config = dict(
    d_shared_expert=0,
    moe_layers=[1, 2, 3, 4, 5, 6, 7, 8],
    normalize_top_k=False,
    balance_bias=True,
    lr_router=0.000724,
    head_dim=32,
    rope_base=10000.0,
    tie_embeddings=False,
    beta1=0.95,
    weight_decay=0.021,
    lr_head=0.00805,
    final_lr_fraction=0.0,
    doc_mask=True,
    steps=6952,
    dataset='wikipedia_en',
)
Below are experts of layer 4 (counted from 0) of a mixture-of-experts language model. Rows are named router (the router's row for the expert), gate (a neuron's input weights, with its number), up (a neuron's input weights, with its number) and show model dimensions 0-95. Each number is 500 + 40 x the weight over its row's rms, rounded and kept within 0 to 999. Numbers have three digits each.
After each expert's rows: a language model's description of what the expert responds to. This comes from a sample of Wikipedia text that the model never trained on.

# expert 26
router:492446394502442506456536480568482480422583504531410465548483434463519474485523489544502487544523453457497475497528541517581515544545501519487467449507451532525496535477449559554424494491528463505487509555531515498556517606473519526498472476453502498529519486463498554500479488581436541522
gate5:474508495537480576445539508505528497446516406516490535506507450481552519508507469441470502568477485487500546566436482541567463533585512505584402512530521518445481524489469543465530472532461523515514477530497453492551559534524500531497415442524501537541511420488466503457538515518571516582
up5:428425493484534502515524500519529608515481473488525510514506511476532432482504441489540496543481555526582481474508526468549523502480522453439563447503507513624505504467571452560429473475536514483512423545502576465489492523489464514527526449426475466478508497502506568569441552499487515480
gate6:480498456512492572499422538467452553550519565503478460484507420474519532549522475484582518482526461481512521431472423539572498533470531519525586542496526547455529452515470506493502515436466523442454551557571484512521485579550561505498503455534515495454471525485473449538498460571446458490
up6:471538537560476545496421459538490508517444477467475477485411445492495505550479410430521494571520430494553534402448534520509490514501489545528610523530503471525472459455526511545559470458453498466536468531489512463591498543548545517504541522433539524550476500460494499503461495502469534494
gate7:474495504465508463418488544505539469408448475502494575507483453465525432452528561481496422498488584468507584565554560545481494502416492544500545553452496526510489463561475524516513505489501505460459523538523505510490466549534503585487471503471504516554447546521435545469501414525492559507
up7:516552455564505498511484496548488449409515439532535475495591503473552463553473493463505527525528486559482431479438512549422539497589474484493523446482502492507426445455450485522539551516492571448440552546477537531458486483477496495585517497516508562475478478445478498443526483513538557543
gate8:527554518520470532456421435538485470418439570539517486480462515584405543488455495457524498474465460406494535465472507533487559467424529510539464473574496547576494547500507494549497507537502499457423532499519480493517446543477450493501526521473447501546516537440508502549504521515451444527
up8:509514514456489604531493468528498473503440570557474514432512523520464507517463528467533472538523456463460461476464487532487532506421529464436436461519520564585483528499478524489481487500465475501444484543554510532486465466421523437493498535490510518566579476394528492537484563477434448558
gate9:531385447523482452469484498513524470475511523507523445496523478592509491485418528458500476441485517480558506482562501611503514553508533509440494537508546395504510551561449536495460531466599505445454522449487465507489453473514486484515470493448520474521510510498549454469450553435464491501
up9:545503573522542530556522507496576496531533503445385434504429520508556503518563469568484599508492504483461528473505498490458534449492429515481504520506517439601508470480579567511474477548466580508527484500490544480495464431485466450493504461540496484528536514487473509480460454478476548544
gate10:565430452482474464441538575472474542486444461460483522481534404406545507519503487509522572522497589471433560478518526551539541494512552522506500510492447554472498483537533540505514536539458514479550481493497457468531474506537501460456453512490481424520443551470524495434420533520454468452
up10:529478430524542421444498490513429533436549457456510550488496499438504521469551556519465566460412442488499520523480479491469493421504495542452473465561549539535504468503462497504497431505538526565510542521605527445485500481509508439507554515461418493520524498542473489511454577464519546499
gate11:525466509488580506508480466504468478474476463543544526559498530572487427450432536504479441563515466503524509481525458509555529497464569531491555518512504565478480537400495498468500452538535480471411513555479518493448420454480469501417571468514559504477546466501410488508444457538501511471
up11:498515541452515539466454587492527514547544536588433429529514475543445406473476487486443519593547544528486515509428511529523454515535505427462430472490495530459539471512506525556550497451516512486491507510422466428540487475486504480525461547516568436508502531496504412509533542510515502486
gate12:502553464459427564499460480523586515448474469482489547476540462457455446556492460517451516497562469463505501464536514492562508405502502506468529496562431515463537533463520501490439559464584441489472421515478463520503545445545464534481464494422523498554537507438527490461551444490506541495
up12:491465475489497551479508484589573481489479486499549474464475466485512489454531514503578520469526523467519519470526571599484530441416455459539504538465471461434525466512437498459435567502470467515473421498499520453474477454463525573507508600486492543528451514457591501496457465540459508496
gate13:402491495553455519541474462564515529527561445440593502481485469453459482482555440466472493443549587546467494489406445491558427485517514532439499432536496554581429485518498538535467527554540466479470486514509468469545485508508523507508543503437521453503487457534482500495493466493515509463
up13:494419458509524444551522533459442491480535502515472460480541433496560557448467529527543522526481572515496533527511552515458509527492539475474527536448559541513519445520601482433507482484507516519499448468449463603535516506523556539528461519594437534476542561478494454493489539460446515448
gate14:438503487480435492529519491452491575500469529481507537469476483435513483489468536510558513579462519516462475406486559433501536494457550543557461455470488526457510447482554535494495492559607436488528483526585507507520488502567493544543507438442445487440564490495469553479463458554492523496
up14:518507522499411579549528523510472561481504537504475383468493507522417516538502427432499535524510469453457520463447433471509528478513523511493476452504501439426504508494433524539451500479535525536509493475487537551485471539502623594502514507516497525495507551508550437491478536527517553547
gate15:460564506504495532550475531531526468513519478530565481508505510505511455509518533559463375508524442564516440542501504484489510538490437434446507437533600524508477486502540545554524519425536498448462434536507453476492440543503516483426516513601469471511441504460493464499517530461441471470
up15:517450596489512485432496413551490503434494483540536493493505502490602545472546499488532446519512500448497541593507485533469494484510481445450518485506446441567499521505443510512513449484516466519459568431552546383491537512475501508522544510483480470515515527454547559503417531540531467478
gate16:498528478468462449536435489473489511479468525481458491506502520522513473549578506460516544493552452462528463450553544503533460472489585532498535571442449527511432490464520515540526520431498407421519531470443493474487510551477502489436475582536501489495505486476539520510400605485430525502
up16:488554512455386439484470447486459487486505550442457542464501502515440488533548551448473529490544475491465547508466513443452391512422569539509459536541527497479516553476505564493514552514577474513503541469484545449518550488481489465515480503484477535519601517564481504522450563540498496484
gate17:536508590527544498515546529463467416460557477525460487460522538547504492488511504481516481554553539522480525526544570523457536543490495488524462454481432430442493440539534479473472469433475438490498446562442497540458616464516466513466484484505467519539475430455571538453517534441484508521
up17:588560486518522534564503533440446466481416526510439462520518477514500505526469471480428442496543419503534463538559544465487446518448519508589412507513448476564509477461515484590444460467504503483462468468537504514533536504530533565497520516466454464510518571455482515567498500443488494507
What it handles: The word "the" and merged forms like "of the", "in the", ", the", as in "As of the census of 2000".

# expert 29
router:528468459488474522486553481573463437476516512507450436544457442467574492468525469542490494577458474484523522544532451526599516537540458520594464448465488493556475546468511474522475522514534468574511498525479450569546521607468526513481430474507468502485471474475523526541512506557472574520
gate0:507484483514420473554539464531482436532502471468493615536493504512470464482549525539396505534586517424492480459563476486500461566501484540492535474440531559474467466556466495489519502465537465507501576516490513500439517550480447520534467448485531536451472439445555504507574533561496517529
up0:500619466538548579456479541464537535444462464486549407550474536509457488473519484547507494533459477467531539496486524500497489443478498479589544518552491463544459500389520495539447500476493520476472441545532524516510452605502486519469543486479540418495513546518490488494513442536489517450
gate1:552475470512476491502515541517476441470485487532554563469473538506464448456582519510438537614417445434551505502449554527440530423504494568513590461492537445485504484550520536551512493471512480522534488454538490511516480520483522571521572469477530408496509497536520525539515538515526519462
up1:533507453516502483552495545489489476457492475477501484530549536462508467498517478484449534465464462462470568509514480500378448520476487546554574511524476474544560530511458490595525503436509501481403478475550528477538482524448480495435548513403464463454482615548528507564538514483503507496
gate2:514491531504469533564516500563512467508547514558457589526526503527516451519468515423461512536353485544544529467539491436507511459484511538447516535470456471518470509486550503462527472521488591534491493502467487500514468484435473512474513499479525460561539572539551572404523478443482444489
up2:551568491520504505521574488567446479529507563532445455446511472503537473466486525467520480525452526490550560568503505424559438519421544526480547486488518529546488490518472539462504456449445521432517497500505426546487464553502511526496517494484493535614524559534538563437501476493565491439
gate3:523574520496525589542529501525562499526506464516483376514487517518524533557496468476437516531533438438495548464557513550532524511581530543491517453526431497579462533545529508499493519483635481476455497476471527544506550483478461485494495470479471458525483522528503511497497430546488582523
up3:432504479484474519468550555523489557543477451433485524512454464473485492482527487525588585418498452566480516486506499462458491469495479396591483465528521512410477558491545498538477500527537489478437517598490480438485476520511476503452516474465553433500482487564566535461472501483510530482
gate4:490410441525533431511458475541475507470548521511486478532505506492482510473555494528482496510424507484559474523445423474487527455474490479557486544493540527562506504510526450461523423519458439608444513514545500447468522547502468456521559542579512520496517549619485551533486506485509469427
up4:523481394542596456490462459522502551470543560527495485461443497465497550492524469481479483500429496476535423519463461464506517454529481491481494552463525501543539469499512470428509458515469469626500497554479479477433479497506542472531544537520555540516495478576476541520487441555517475407
gate5:472488521545468507545570505545523525465524520485489453536506508508458512567506542476599510532433507510573513574525475549518444501480485497514508461483544542507563537415495485470458493511518467496483475505514477585511574602496525528484504570533485571570496448417515459582515552539536511495
up5:534530508513535490516429467474531495533471498539492529490433538513550493454479493501412464493559460481443501473558579467513533476527534515486495538528485454521439445556530509544466539508548510533509519429493501485551417399546538453573506447483501406410504532559480537489469488446457503506
gate6:504492432493532536488529537545460523537491434500530476486512485498498486524488480450491493445467530489441573543530585532494458459524456480523449545511564461504574539494512482430545519548525540498474537468477486504530534448468524520429435453630464517527523501454579487405511520516551493559
up6:510521499462532484485493563558539447395475476525501508498541560495527466576554474498471590520543537453518499450548508432558525446495502492535555483478443478479391423598531531537486497482490473510530511551507521493498475475529478493480534501409576482541470562484552534507533505529499523490
gate7:471476517516512505408534535585551570447575460487471492461455444459515552487444464478513514512510490514525535510583459550524443431521513462526524451520397474449517505459478469523457505482522501458536456537464519443554448570524496532507495485467559469468503502510548497511446487607526489466
up7:520481553519472462556498475516536464510549567468505512485532531505516552508437475559419471462477548540512605538497509498502456501523528539537566451499514504524452528427476475476489516484447517513602534505512482465517434591564475569498535542464458483413512510520540445479485542573534468472
gate8:576539520469512456452487508495535551510513444501477545517497470474530488506493404510489513469520510537541437560449455539602492494601512581492474494542456444474551516532482459493543506497485479457519466498429556560459536471527496485469492419518545465428481497454541528522459524567444551465
up8:593493562469501457507517534547487456507455494495554431529497489447543513489486444493457498499543516498512505436539540514579492508527555526476553519534503479502497530507415490441525488556413547577491474426432489511542453506502541552495546469462548486459520493422554521522496504451458541401
gate9:421537479558501535450541460520452473497481466530527488498477541532482526521452502565479499505416516462505449540465543480527481491512535468526550422468548487582515535485528484517552442446428509440468467521485484559502511489432517414495579415517565487521509469511551513507525548462577510564
up9:438522511457487506468471476462495452535498559525400582475532457476486590575486404484518518524527514560559488472496429486488471496453504553512500531521428525511477528525479577489522518522499515467533574515489484526508552501528478520597444500485479501464435437425491461529524470515471487427
gate10:543486531453431505479428432496478394503496525441467491505560518547559512479521634486472533474492518484476440480484548492456498534481548498532465469489603512541525498495514559515517510540483525489517521536555542587512520442472456467536528497476462500446473414516540465524551555485503495528
up10:484586438568483415547505493475548461476466489526526466534508450456572495487495477514589521505460488512496487464508452416465557466562436463475519519503476464487545483506561541532507496465502481516504499507516463466435447464465566475529508534546466522537556509504450488559453521524466518365
gate11:483524531565467520528468454569532441529482513563432500539448489472549583483510518517528474491476544519505551555492440553569466516520509525483526574512389451452465446562540450525487456458493485473477479523526487496500504479451531538507535447582544508508458414572533526558491533468505482485
up11:483542503523428558504514478545510517547490530466494472574426490461606542441522532507544409524439522491487491500504599502481551503522511465523469546470459520422468463570535480532517466525487479469510516511428488453419488518423492492487465520568508478466513441542510480498498530469401527488
gate12:508510512531495513458587477514522527395478418533525475526502476542548518445591581467459488537458489413447535431554518435564559492505537526531437489522470523487529539530515527522470478471545528463489513520471513556512488563491512498534496428462472547566451507530479494528570492562512482524
up12:449501526501440498462558538541470595465527508466487459527443466490542554508564595543508552511535537398528486523504498457484569499505497465583514504522486469456492617494511507498487577476471468505530501475467533511489443558497515490583509498511503566519468446474552504502532491456498583508
What it handles: Prepositions and the article "a" after verbs, often merged, such as "in a", "to a", "portrayed by a", "with".

# expert 24
router:523456507469424406508472462540455535517564516533486415507501443514605479527531491500477481594479446447513506521522527512567498507567501546543475471483422507491438551455485509507489520466494556543488463581529478536494504558497489484415499477493481507502467442520560550446537551524455520521
gate0:565549529544504500485508503557495521438432523455543515448497518513496512451560551572465516508490559552458466478430451440476560496514497477475500421568464516487498451463528535483536510529553546475471467583466481490499576505412553488461512483553535483481522470485484550600531438518502508552
up0:557495526479544421531520560446432506504538477510372500506524474440514479573474449416494509389516491489534509476543528594486455503442536521479464500493515486495546570539434474487461487484507496545498536511473491525524472546475425515486526517525480476476518533465470416434489527496527457522
gate1:491522474502467466499464526491492499493606565498444422582482474533490617497478548498496473481503465438451505561511474499553492515546533474497514539483534463474517540532561458444425525497445485525466444569525465498550476601558459499522525483475505427569500507543484530516479499510547480553
up1:624537511476458437485478533426438441407520524517502488475499557498480489493440489510567463485497479505511552544489511420523606586478479472489480513412573447489516502503557466448469444521438536515542502523521523508523501568522507480556436543499500475531487484510518510521491476470472479473
gate2:517518478534418535491531501515554440467525444487507507455475510472497542416448553538547469610519510550520549553524556573506431501523514522582514424491476417499539447462435451431518543469463494525451501552480591565495494481492487494507502483506540467540473507531519496482527528462475495503
up2:522505495550432503531531457502511537443528464506444558537524528455510517520403535537559475420504533471496479566475424460490488499531497571501474447483541441466533516441496482478561537434506522529444571481497520509470512444537488466555473471503543523531472591474504450553525609495521486468
gate3:437501598520475479467482508525515469513476512589546511515491463467599537554459462447403503501525507500523512524517501517545479492486481477510467483502457434432496437465541438577500489520553422526452552557441531489551437433471519512558506507565534522475435494538484554465493523502513528503
up3:459499384511563473463476431517433561537480524459546442505473514445572485499556453522530521517436564525439486482536540505511509481486482529494504507491513506518539465486443460471465507538561521478471501560483599503541499519515581493567512460464414488566522529483531530544434440519506513528
gate4:447432544496484430509457399527487499513502535491545486484503420542541510532520508463540506538581508530489459510510489435455505502486508534525503559517492510560466542465469460464410546528538560457517424535498523473515512578534454459511482530492445529528446494474561475437505449546565435561
up4:477471519489532521568490475556466492469524500449443439431549505482567510510508499546473470549426559483500509494518464591534493512476497492518474500501464495482512472522535645489475425507574476556535491464486535532472448468533483558510457474463429504475500456533541513461568457586441489508
gate5:498483491506482528493494525590515446488478507611536525486518493437539486462528552514495537485433521475451482404449548498467538505504504554521524595470436470467470535524495520516459466484578472518435545555487472501498477558466444506478566527497486442485502513552515474422508506431395498490
up5:546571483477520459547480514420530518455477495496537483533476527537528474517583552451585454456563497520536446537535464502474484427442507463449458517513535506501494522454516584526559463524522513459508482469452484456455483542488604506516497501570583505557473462546524482507464472578527482464
gate6:543517442485482504433494509570538468481555464445556518547521516489504512527527569458450404559479473453525437497485505498493546502492484487419478524539514549508471534487505513454540523427467580493535496523469587470606546474526553508575517516462504503510517491446485551524453418519492488555
up6:526447516448517549450516493446476520443494523489476513536455529464501570453513516451459559538428465531434544446480506420531439555530480496509479543482480532552437511500452509509468474532556514557413413498484474563517525511548551536445484563545488486509501501498500404534533521556528547470
gate7:498469478393487491501507503439467528458477471558478474542441485495504515514533489448556458611545503531545472458512505519454484465522605486571488532512484487515523472524517547501548593507525518426538520492485408466464496487504414535475447535500536520551497557508521498542442483536567541512
up7:507496458513504448499464530499524464578470480503536524527469535557576516512548448516538470549518502506445465470546439570594480467503405450450440491488505400500523542544525508500575476568420482448425495517494476484500447463489532488541473499508520515459494501532537498501479399503510462544
gate8:536426484444531527395504520509444572483514531392505562566487504446480503485528458517478546497519509540521541559493413529519516475582523504469549455480532578508430534424509495489488483523502535476468529504507540439485528504528487531504476509506479420472551446439509457494524469495441460554
up8:486481518505444497582512507488499548570472478525494436512461512523498444486439459515557425508462538564502487481514564502487529569454470532493488486517480473464546369548527479517507494476491468508477478471543474582493582475454464502537455522518521478538453586521475490423423535530562529536
gate9:541459564513500452590550523493497539535522471569491585554501537485509459490514476520475470539598461513546505490497518483538474487547526453490500455474474553525558391455486498568455473501503512481465499495521528511447557449498537408484505533471446415507463447462485518516462488419448506534
up9:510528432491458487512517561410457447464470458484510527394496430508524554493456512533510487491517532487474504496518452527490519443459528519560520549510556439498486574486483474526474532460464546504498529555454480563509466447512461523547478444433539518512489471562580580531548487602474504486
gate10:516477550481551504443520530472542439550487530477502524520413424509438502482504558515589522483533480592430556499498521465488507544524475473589474535510498457504518519463497556451547536571496467462544442516453496483530565450520501596520423534505556464503489508498567497468496521501441522508
up10:531527506565547483461476439491524527554517508509529503520427552539458450533548564404531499476399514475536498496494530475497449556473478504509549496488504550486466539544518492470434509546584471466508503584487510472528542472540488543498571514462502494547503416576585520512476475526420516520
gate11:455564499475510423485465512479584471533455487540477501495458444511507524567501620471497447476531509490482478536451487562515523602454507539515483531515537495454524499564468484503495521530514515533541521486512542473458524507560494522471530436451555551530449470449450538407585534518433508504
up11:477491515553537495492465513438470516521467523481492468541494460550442518446570505548500484531513473489457438527548505559577528526409481487499525456488454441464529496550546571602523519533458440507511482540505523499453478478500548472466490562468507499427500447482432459599545439568494517507
gate12:507520502592533524559519491485462516507515462520512528479583458511487512471522557434510480454407563464529493520425521438577539492494512515492485467508514532512420559590485519510428514398493548522487425484592521490488449515462542506482548491471496503538449449508523522506501518583495508511
up12:486507487488452492542493487510482497506524508524562545505495562478532464517469472545459491493494467530515522483451535496492366479453510554567552535492529497471553524418523509456475424555575468533495509470438572513560448558505423485499424540514509528491553471556514451447519492430576481506
What it handles: Pieces of South Asian, Arabic, Slavic and East Asian names, including raw non-Latin bytes and Q, J, Kh: Dh-ak-a, Jakupović, Zeng Jian.

# expert 18
router:481487445457467485521502471553490556492551550532422470534465465536614455513554446543480463581445492503480488481501527488570525496480501486573480438430435559486478525481461494566451523557620532528499508581550458507542539530470520537487476461508507480505480475495497504455489524508465475475
gate5:574529550560513427489569496521511558517528488500518502489532432517483459511504584431562521426551467444420463461486497509428501472482466431425545511429539548519497515509524491454502547474516531543532535551556522547498527497535519538502551567503475573478494516509410510524464542509507485480
up5:514526493479478542567533499574452458458481468453508524497474529495492487611525537547546533524494455440519475488495477459598523600468475517530479561441411426535448537456454471508472458519504552479491454505499485495497509521475471460504540435512559449454520467443539469501508459464554441527
gate6:545493486489443492479526453654553560499520531519427517503488474513507577498465501526414522468435567513491505469521458505496580431462497520497503591495530464454510485568535536513508478481459511487522452407538504500548447428519513510533452519497502495495512511499523448551462547499457493539
up6:503518501515521489507513408472513419529501439524515563502469501534480428489459535504489466439591498519462558547551518495533474515547491548482505530502486569504566557477510504481568554468476469529429503518399456482575505532512488479581478503525563510508540478474533481415519428427508503466
gate7:559448518500530472546549475499480461528478462510493479495469461542580471512444486459532556463515507509547538457473560433465519516488555547457540502508479544511438495529403502527525496606480552610512483515581482522482531528507565538509529433515446498539537471504512512530511529558482563430
up7:468510560534515489537502583511480482490563473451477484496475507487515455467475530527474574426458504543447479491466508461478507509516488539451474363479538510522484451475509460557549511492500455505545542594523523484490554562449458514483549498459548371524500514467515486567452541507480461539
gate8:454479523514534430495489489448479495524469559551442481528467467470500560489513481556541484594496492562512503558438537525592483520505505430482476458564478521485512426436543476524491545558484481457506475556454514481532558512493513439524553516598514448492538484488533432460507477475455583530
up8:423489551451469433476572490480474491490424496492487513469563467551541520531513576528488478564478483522474498510484573547534449448538434551463509510544446521469564568550464456535544519497503394483535546557513463472518499503505525503448523534576533443531501567502423506523495528509496514467
gate9:454474467504447525514585562556460505456426514505524567473600433483552530508431458441518451450573494530522494514474537529498484503490460437518435544473515501462473517526418530509434568453502538541453539516487540522444461438520490525465486430471484486547494537529493542493478511447470489475
up9:494480520563457484564448586430421473500506522477510501473502499503417515505520505434538495497527456515434451536524543557471481541461512518505498546478554586596457511476521451496538516555465529507514559464535557545481609504497462486547514538499459430512538539583502472484543510492509486511
gate10:553608544505445478464517478526575411472533474472491487520505528536514521539523495459509494511450434471524478469436491505509493454475462451502530468458500504533519485525557533546458577570537549525536532459533550537518502465425469516558477581556537507464527441504488606526507482447475557513
up10:465466514452506557458495487517484488490536455596480470498559580529493512444494463498519472518527546541443542486493504546452417486482498524574496480439551523497479570540428519419539542461501488432536503486491518496499443450454571467503444530515507531460446526452460402521554472556519526480
gate11:438490508580460516572494455463520520493518457425480468423555496548530487495519574537479544577481503501472480484507463577567486548468484477474508427463482437486475472547466535547449444536512491538465484557574489459497522450507482516449501501464410517522538431539519573518550503506457465489
up11:489505542444571580445497526406494489468569493499459527478518441541512553445470526470520489509532508527552549430521524475470476543487525578498516484518444474508413537471415463452494527486589492438492559423500489493519477535480552510531473446531457464540555436479500524514462478549538506508
gate12:510490480536449420404500529446535432584413497422466512485459539557445476569507545480525475522551537508435450467428549542502548534515538489563499514505448525480557524432499492501485451498484497496467534503483541509556477479511442536547481451512518465559529511488471550469583495509505530484
up12:438464540539472451535496425562464473554520464507484580451470531539552480596471528538472462506526449550485509446502470523575522467483496522403457483479586502507464499494440514515455476502495451526491531587459525526540528506449479523514578560533492465463478536503443450479561540475495505471
gate13:483457482499481486576486464463478585593562464503498529500482503465591442513442499551526499480464526496488503562435589482466452428457478586529432568461462535495448538529491444462520470458511537506481487536492529504505507430491457501557509459422520468470530499507499511509560463551504539482
up13:539527500483506530470483458526462475441507524487436480542481478466414510486495481426481508530477469493499508397547519413529510531536518400513507471519534457504575516471457549584433481559512447508483441537515482476536537529462425495474548488550432538552493450491488481449437466509491430491
gate14:428581520550468507434585475463510522474505551507496427518488489461503573498558526525466531538481482434534466444483491471523496463513555499488518491454452552537502453436574569509519533511488528491483528453492469445515496532514520496591474541498476540496553552494560539534448461490466517378
up14:491514526479440499437528551457546551623447430485499440473475475504532505523453515499518489527469464526495537504484486433503485500526501506505482387536443495494588541458496445500398554532507542494529490444448552482529465508483478516519500503544511532498462482529526577450447464449534580487
gate15:517488458451514499535535551425506508487497464463448509533509541500497528552580547424476543468496505583489514447468544528455501510476587531523545478432500536559497580468489507455486470423570548503467544577437515498553551574463553474524442477501464503500499461400495500492502493487488497484
up15:551444515545446431575568453556421476458504522445500476536526526464566459523447507554567578442529466530464512469470474454493529452511521486500505592517414531556522462530546477563473465465469521531507487550532474505514509452489472431499454519495449475461545516507439545506485524533475522500
gate16:486485523537480418428404541549484508490516549498500429530434465508491522432451538536554542508496557483468459489510484465467478402461491500531511473434470458514547540454470485508551558470515500509539517460515525491421538454501453397494480558528415508514530535508519454546506505500501510424
up16:510482441493559517443487452422485473434468456484482536510512594594444492434449457519504513539548483524596503581536497533440490448494549504539473534521428533494496535506522556495490459521506549436499538475527484515491436466531502513462521431470471447440470597513513495486494524525522476484
gate17:542478565474494464515441548499514521493501537507527486499481418541554527515506353449543495429521438574468486552502552487524487543500507562502425516505519496520472492533502507548522455516513507495521549471526424508564442485476460497499506550514507447523501500499513458426463496493487407606
up17:552549508489635486556483489429399464479499527527524385516538503528524485528493531528480533586571526494455506548518539510545463460529466430525479511497438428483533480511497414487492496547501529535482481498541474502568488545460528552485488512528538529532544526521495428528487513498538533503
What it handles: Whole-word national, ethnic and place names such as American, British, United States, Pacific Islander, often in census figures, sports and affiliations.

# expert 13
router:507526434501470509503542440532480521475546562524423443474529501505551532493500503496524482548490476420530470422522485529522532487534493549499478490478488500514485577496489447518441470547525531540515442548529463516546498534452524538364454446508589520466417490523516541548579469502476522434
gate0:476508525581500582537442506497583513483478470560465490461476476485569457458499563527499515510598484485425496553526500558463509498475436515498508489448502478522502535498415544525525490477510481510534501517443467607498492518502523515526450564455495568449481535532413473496552539435475447535
up0:498513514499606467564464534501607480476473488496461553475519445462526542457520535531496508585500456524551506466501496438524482476548513490520476453521583506503438489534461443438556491520565539507446496484555542513460377491497457483535486455560510485531516506497493513464469508566501423525
gate1:475539470499549583504500542544507502450499499520484486482507543567498424434538453462520466538511470468507395395513512540421482451524465521552463506497481498484509545491422505500528469467596498469487490478487513522477556496471472475413446532536494542463494548566449480484546527467529424545
up1:526458562473483542411474572531458497476493543518502491540538429504559479419558504480493554599481455535571471457460550503458462533552524397520471550466497533509580469490479562500516477486567491431483497492518502543467460494505539475503509513474488529448501515528521442469569496496560507543
gate2:568510533473525496498489425541425612504593565445470445467540499476487493515443512500433532481522495437551500495480502512467535415449473504497504486510457498457475482486537558495499420500473515511516472426513537501498496521497501473480487540579569446523518499467502475486383456569484531478
up2:417475531538507451471498513568497456555475447521526447446525481460535504540554505544440459473547471500487385506456489545534532494482478450555487468493528473480532546511564478479505554535518525487492514473493495492452502398506555593502512481402553509522506571523418558513499518468522498464
gate3:514460532442519516590559507414556516580518576466535450537527467555496524525476526471415463544504474554489464453467546513413436456496484471475428452506563550568452498545534451510499461454503521518461537493509549495487569520482509517493459458512504514531509492513516533518538511525485431433
up3:485497477582538546485480519578554467475537434529498503446464494471579464458442521555540564521521479483523504532494482522566549531522515457539450486453425480483540466507540546465599559533483446469525460521536552512427506428508483490429460451523522460515541556524489464531456537463503491460
gate4:427550453513512497456483510535458523498538466558547425489455536514493510547521522507472524447579449500530437562428470478550556546532469525452516468481444505505510520510539572410548512489441483503491497421507474505517482476473555467541509475506552524568464547533520459564497504604458506548
up4:498475471499475496494499494501555508540495511486498553529462469524456551541428512482478473492501445520553461478494562487509472480488507538500453421584443515416500519462568462490536447479500460525550441547479471504487490592558487428455544438556464468529533599489504601551527546516486548490
gate5:487545485517444545500412529467504496490493446519471405521488438481407499406500507460536457495494535498443437460530513521517472545495462526386493552518483536508509460507472468499446466436520507534437526543514554554441541496473479550455472532519479555513512483546498504495490518496578585452
up5:534527509479455521478449547475554470429497519414503507554514425407474500486487536494517540471474534476473455510506529521515569457500546491519504485496489502466538558493510545499476495443484486520470494566482561592408545468550494578413477504531510510519464458603515483471456512467586511531
gate6:506416534479546577487484412547540488474545518484507540481581480539555464437453475476459466569531521535539532446409518516527488469522505526500507494473493503508486524526526513450444514540535524550499470485544531464418583465539542564543490481482517525500550445530440552446512443539546450511
up6:506472566463471476464562469450469478493495481546442521532463459534518508445497459535526485452487572554508516526558585507494476479507495533508508559492500549449512478439449489493530438544487474414582527525525522445471558499489435411526485376516478521510494498444536427534476485484462548496
gate7:467484501502503523490510504508480532506568540521415539474469535467525501536445523559536575493452509512514499491526519551516484461563490549599425459514571551500481498472522418444540454588538481536473569463501562552459453498519489523527518521458498541467447411491469492544505561521422476501
up7:541494426534503483498447474536454480488571454519526526552518522521462509532511535522524504497559507493520501557438453490467543492503483521478488490464523436485464549566520454464566506569485476432491540510486510475450533589480444547452469560534414515423519550482487568471484520549503581598
gate8:473549488545498474496537472504606457502452530534440480484502521526531489487473461516493490534459485482521483508475444475512553525566605436556518536447514523495460488528514498524498529523520521490445539491538449447507391542447590476480490499478445482519459508526562531477613571538513513435
up8:501465434545524527563570506469560427506469482523499501444475536539488482493480433447481449490456519507503520545502497555498554496475549439463501543484528546564572469479490550476467560541606483497519506548516499470528392484493596489493557472526492446517466487537417492492536514493454445495
gate9:467441499496466475491516464499447571592476436464428512477523622485487562491458529494560530470484501503493463529461489485516469397474509520466479469446502480495438477516486543526455488515518567509601489462553449605479480509533489495521571450502481437528486511456450490514489551482500495511
up9:456484497525452531455498529508522482486443553448497458555498485471522438476442565492453399408555500504487474568487548491446506487455479538521467475537516571512561494420522486607511495475520515546454508487512500509516481503587501457427454587502468501533509527459507488532532499507584526477
gate10:495460477556458439468468529537445556404498509462513440449497521474562423543419516503582523537561492516563487542523493467496525511495490439468527523445550476441482560560516484529468534546564497492526467506538524498529448535467561518512471543476509464494525453526603487488500487572532503451
up10:549525463471466503490538502574477502494498445535498439568486601483486531500486475416511488554455489483431490510451459451576505506412484480444472521506522544582478522472491473509553512466442516547525529491469580593457547448456478492463483565484539543513449506505479526448497521526533566515
gate11:550558475489441485554512526588434542538421500484541505496491481565470431479469466498560453569470509492456444453514471531562447516505535510523449458532470504470495490546513488478439473560529452520524479426453535505464539513569455404465476499594466484497482505476486468512496466535448493447
up11:525515538554469461490427408413461492589558461511498541441465491473455427591451497507459478467452467484480424515469536509532490463550429479485462528544450480496526433485483507459546506487488517542481495483466511584501538524533532521525496536535482477549435528562545467509495489568535534502
gate12:423404487527572495533483502489583511424537553534452468442520465508511465460495462561541462502532533490486508492523524514444539496530506488455485543498565485583530482483491536525497478544521476481431506425459483513564564495452577472515467510489477514496523559601459517476514421488485432519
up12:490524539576508542507508499525495511425487493515537478552460507459568497479472459485468527480501476456533556528486454413546475541497518535483481459417449480484500444436563546500496529466535524501554418523459459486513479519538501495450446472442550452492453485446580452529498546502600437435
What it handles: Middle pieces of longer common or foreign words, such as arche-ty-pes, psy-ched-elic, te-lev-ised, Salad-in.